Experts of a small language model.
Size: 11 layers, width 512, vocabulary 20851, 113M parameters.
Experts: 64 SwiGLU neurons an expert, 6 picks a token.
Training: a variant of Muon for the experts, 538M tokens, 8211 steps.
Below are experts of layer 8 (counted from 0) of a mixture-of-experts language model. Rows are named router (the router's row for the expert) and show model dimensions 192-255. Each number is 500 + 50 x the weight over its row's rms, rounded and kept within 0 to 999. Numbers have three digits each.
After each expert's rows: "gets" lists some tokens that make up at least twice as much of what it gets as of all text. This comes from a sample of Wikipedia text that the model never trained on. Tokens count by the router's weight.

# expert 42
router:437555493532528492511488457463467519536527620468448465541540610603449458533552516425536402588507516495525528480501516455529509455524481468495460441432481437510553442525436553470444439445468374
gets: " ", " (", " |\n", "–", "\n", " −"

# expert 51
router:430525467535579512576482516468443558523535522465441485500528597627515466537508559480546467548542554546582542470411564496499473453498512488487465461469498451503545455523445575410371418495416472
gets: "1", "2", " |", "3", "4", "5"

# expert 24
router:402506463508571498513469465451488556477551540464442477578560541548499477555506564482609472522612543592554489459449561500580480463535483443495489437409482478537523509558447539466456431430463394
gets: ".", ".\n\n", " |", "-", ".\n", "\n"

# expert 14
router:382530440501540464504470492489460495565553474446506463545573591558461476526570549437560457574554505524517511483500604432508460542527440429454503458502443439519512501578434631453431427456438454
gets: "==", "===", "0", "2", "°", " /"

# expert 71
router:432553468530575529545494451490439581536559530447459446525562567563504486513513529445540460560570584569537554421487535469538460431562505442458444454447517468509561496548434552465477351448486434
gets: "0", "9", "1", "8", "2", "7"

# expert 36
router:506544414502514578556403463453504518525542551451444478477559540554437406559500517442489482564511545544469484448480494492513379474495516532502446469484464421556558404558472581469495428412464511
gets: " of", " in", " to", " for", " from", " by"

# expert 50
router:444518437557534562564421465456457502531581536470440481545529557540540467506562578476557455552549536541535534477415556491609458444520490516466450477471406469559477440522448622444460412470426473
gets: " |", ";", "|", "\n", ")\n", ":"

# expert 45
router:444542409533586502551458442508448531572552536491471480520545541534516459518563502460525399537542516510554530484451566490557454450520503411486451500396408453519562448568451540494439466471408516
gets: " in", " was", " is", " to", " at", " from"

# expert 9
router:425592447484484475585454493486438591511559556469457447527547570555521485528510553449585396584559513586475517419410538515530464466515515475461466447438477431535527495502491534399443423479400414
gets: "-", "|", " |", "\n\n", "==", ":"

# expert 2
router:491574457500528521481474464464445521552528521461435449491526542585510468563515506481583474530563536528546602478520518464515422480579433484508488461455427495536568386577466510465494464470487466
gets: ",", " and", " with", " for", " or", " of"

# expert 65
router:401552476498543511567441438493405580512526555387491426536519560553480432586504535424592459526543559526538496481485534484583388446525393460464484448493456421560488452581485551462468428479459482
gets: ".", ".\n\n", " (", " and", "\n", ")."

# expert 38
router:514494440516534500546446468471426494511519619371502489555531527539458457553545522413527448562532474522567530472457546419558511472559413487504434438455490418589562448542498625475467438508436493
gets: " ", "–", " November", " September", " March", " August"

# expert 30
router:472523423547541503549432418462423513552560528408440470544571519593529514530523531459577463507541584588490488461453515388601448459543395473482463471462479426523521450516493513463517483454457465
gets: " a", " the", " an", " first", "th", " his"

# expert 7
router:402545426478530529550469447465467544491552532443495501482520601555479456498502475391525391554571483551516595437471503459501470413549487519489472438431460399576529504597490543468427381485448429
gets: "-", ",", "\n", " |\n", ":", ")\n"

# expert 53
router:421492423555490565518429447419491531590563510403453483538541634573522516531556602454525437526559526503538511486408485498555462457542488433503467485422503482555488419521486529484449422466451396
gets: " ", "0", "1", "2", ".", "5"

# expert 56
router:447555487575517515522492454424436499508535507442478441531545517528431476544518489418566422560526572509541555454442542442571447446537511473470471423507425468534529511570423575477463403465448431
gets: " (", "\n", " |\n", ".\n\n", " \"", "\n\n"

# expert 32
router:445478428596555492511453432493475546539499544433450499554539545563525504569510534427644443546534562491515572494434567459543494434556449453493460487501471432565542438543396531488462392439432461
gets: " ", "1", "–", "2", " $", " No"

# expert 10
router:464484532553544544537518373496437502553524523434441491473575528553464453593549521545554463531595528533528529478418561531568529442556488466440494423508518440501478471539451526499475435445479371
gets: ".", " P", "P", " H", " B", "p"

# expert 13
router:497510422525555524519482498492447516607551516476382465595563519506421514616532541500534504523607509506548562459358504393503515444562476444532435443491456466572600436568475544481482477433459490
gets: " ", "i", "o", "a", "u", "e"

# expert 40
router:509577456550548504550497467443459510549533547409435481536543539563518433532536511453565370549539558545576529475462554463565449434540477469515471393447504490552548430541439607494470449473468421
gets: " of", " was", " as", " is", " by", " to"

# expert 35
router:415558440567501497508475455455431542523551483450441520528540518521435462495512512430540463542555521536562567432437494481511421494588470477466447525467427496585464471600478544478455406464473426
gets: "\n", " ", " |\n", ")\n", ".\n", " U"

# expert 43
router:398551434531531520507483421476437534525543529427436514524554561559505440497560534512550470525531515522546578455399494407564474502565505433428379495421484449548533483509456594473430373422459446
gets: " ", "1", "9", "0", "2", "8"

# expert 72
router:531528438579500566597479419451408527538594539481455440543522527544498454542519557426506459544519594514559492468496490473581441461549480477456448497499531490489453492525368550442466421442438496
gets: " |", "2", "|", "3", " |\n\n", " place"

# expert 15
router:485527498532563557553480462436519533529512539434512433584519562516509377546520497480529435568530527547559523456467538516527456406533487482473480517463544475627561506569488513438400453419488421
gets: ".", "-", " by", " John", ":", " J"

# expert 57
router:451510409571528510561417418448487581591554596489432495567523612546439444460546481452553435499537571549484530485485560434560501489531455485447431502497481476555551450505510603500501489513437475
gets: " ", " |\n", "c", "ic", "t", "ac"

# expert 20
router:462515433531601542532478444453476515579563532480458498519544508499536489528560514452499438515535521540539518457449555461551470480518492427490465422420424452502606440551397512461454463480445450
gets: " was", " is", " of", " for", " in", " with"

# expert 64
router:529530410587538509510482499441497568570533571447493480512526533571521490544534564473550446504513584495512594464459504453583460455537440403461475438460523478531570480534484488477480480472466493
gets: " the", " The", " a", "'s", "The", " and"

# expert 66
router:396523385557594531540433428472460516573532509420462504545525601593483479558523593464557472497541569516577534492464532487542421469547458513448448482485509495505536432534420549433470414493476469
gets: "1", "2", "0", "9", "3", "4"

# expert 52
router:483524430552550542570480442468465510528540534439468484537572543577517467555571564465570450608590516506536522455446563450559439477539477449488480401459368456522512465524446586456493411488477431
gets: " |", ";", ":", "|", " –", "–"

# expert 33
router:415519505509534512513477474374533520522537532419448466499513555541493479518505492345565428560567592551511547477472578423504500459585470507483486496488467466532542461579407545458448426468429431
gets: ",", ".", ".\n\n", " that", " (", " which"

# expert 79
router:482524464490603499566440424504451530517523541399490500538564604515460473561490590447532457510552532520539501441479596472544442454576507464484420474533483497513517414584478526437498450489485429
gets: "0", "1", "3", "5", "2", "4"

# expert 67
router:468474454511515560507485485461462509536538585467433488491540550486514479533530621442501479586488558484594521450492539482528482459592507422508537478488387421594538376556450590467477462412447517
gets: " in", " on", "In", " In", "8", " July"

# expert 5
router:528515469515561453499420434394477552588560555405502420507515552556567477583537530445594409529560525560521547480487550491582452472530421446462435456435544421509489485555521517477493457475465445
gets: " a", ",", " and", " was", " the", " his"

# expert 54
router:532517428566530505534422441438466548582556553390441470513517555550515537510547564464598486510550561565499580488445500422563468432507431448458462439442503436510579496493502506445491496454485445
gets: " the", " a", "'s", " his", " The", " an"

# expert 63
router:518550403504497586526480465449452550526525564444470447548526510547449492537525557429544472589580564597562544424483565451533476448538427469455469450474486445501589434515379574479431425502457473
gets: " to", " that", ",", " and", " which", " he"

# expert 61
router:497516429533541493539452468424467551570531553467466498481548601541493495529534539465535442511531565499527565489478558446569475440567441409439506454476516425541499490537419543433469493473502475
gets: " the", " The", "The", "'s", " his", " their"

# expert 3
router:479535453532568581582420472447517548501500542507520519501551543547423488541524539412477467603491536494481574454503550447506384431560497452478499526432504448534521444535395525416450419503470507
gets: " in", " of", " on", ",", " In", " at"

# expert 37
router:534525489608521564563470449491481577545523587487480461485560541572464456541582599444522484542475566504466513456468485495577467498527494482476481528493461457511525403517515506477465397444453432
gets: " of", " for", " and", "ing", "ic", " their"

# expert 49
router:496593486515518537535430460483444536579520561513413427478543580599505435530547508477542452564525551528536508481496513492575383489597448434515515465428445471540511412519452500481468422498459491
gets: ",", " and", " |", "|", " was", " He"

# expert 8
router:555517460550607586550441447445521518514527552514513470570571523533504420542532519460488473574524483559534547482480536500498449447578472503498518475501564500603621477514421502469448476373493450
gets: ",", ".", " by", "-", " John", ":"

# expert 34
router:456543477502533522557418445494426578505551538432423402522548528532490488535535512439560460514531610535588537434477516459506433418558510459427461489486489481491562512561442586411455378455422433
gets: "9", "0", "6", "4", "8", "5"

# expert 28
router:411518487530535535580468478476452515500551514430479477527537577526414490510518510479526447499605539527543527463494543494464461470587425458489468508450477454534516500565447596448422435488445411
gets: "0", "9", "2", "6", "5", "8"

# expert 18
router:504511433591561530515440492419464541535542515458478498523549596550509501504540510489536445508550537521564583492481534425560490469538466424476470432509478459548526523488448524456461487445497508
gets: " the", " The", "The", " his", "'s", " this"

# expert 62
router:406575460503509540523477434505448532500549530524408505542521564543469483528524572457597396542592519505585566472433558508498505465526472460509482447437497422512480486556450600413485467429470481
gets: ":", "-", " |", "|", " on", ";"

# expert 70
router:403535487606526518607470486495471574526574574394459466530609563582406507547529583462556419553503535522490512450453526468491461472582503482459460458501535469539476408555499554461501378491457408
gets: " ", "0", "5", ".", "°", "′"

# expert 47
router:463512450587520459507469490468460500538567548504487485486526535538490440517582536376533448610568505502561597435477580421609433503579495448469537504459482466536494450574454591399506409497469505
gets: " ", " K", " Y", " Sh", " (", "k"

# expert 27
router:492558480478517496550500465446415538570526577538499520558525517589499471536551571433581467560547496538555587442516496501583449482570505424491500458455514488496542458502471506481411494509404500
gets: " to", " he", " it", " they", " He", " who"

# expert 41
router:355576498601516567567460340442501544479546551455437509524533578593436411564554560481556475551486561539581564477506544446576463418522442487443457509445456464561477486552493507473458438400423465
gets: " (", "–", "-", "/", " G", "G"

# expert 17
router:430578471527506514545476470548506564507637516408443493523539586520438511533551591469500395523507550543512539511435548457559476479606500420475415485461492490536499479514487493488458435449466393
gets: "0", "7", "5", " m", "4", "6"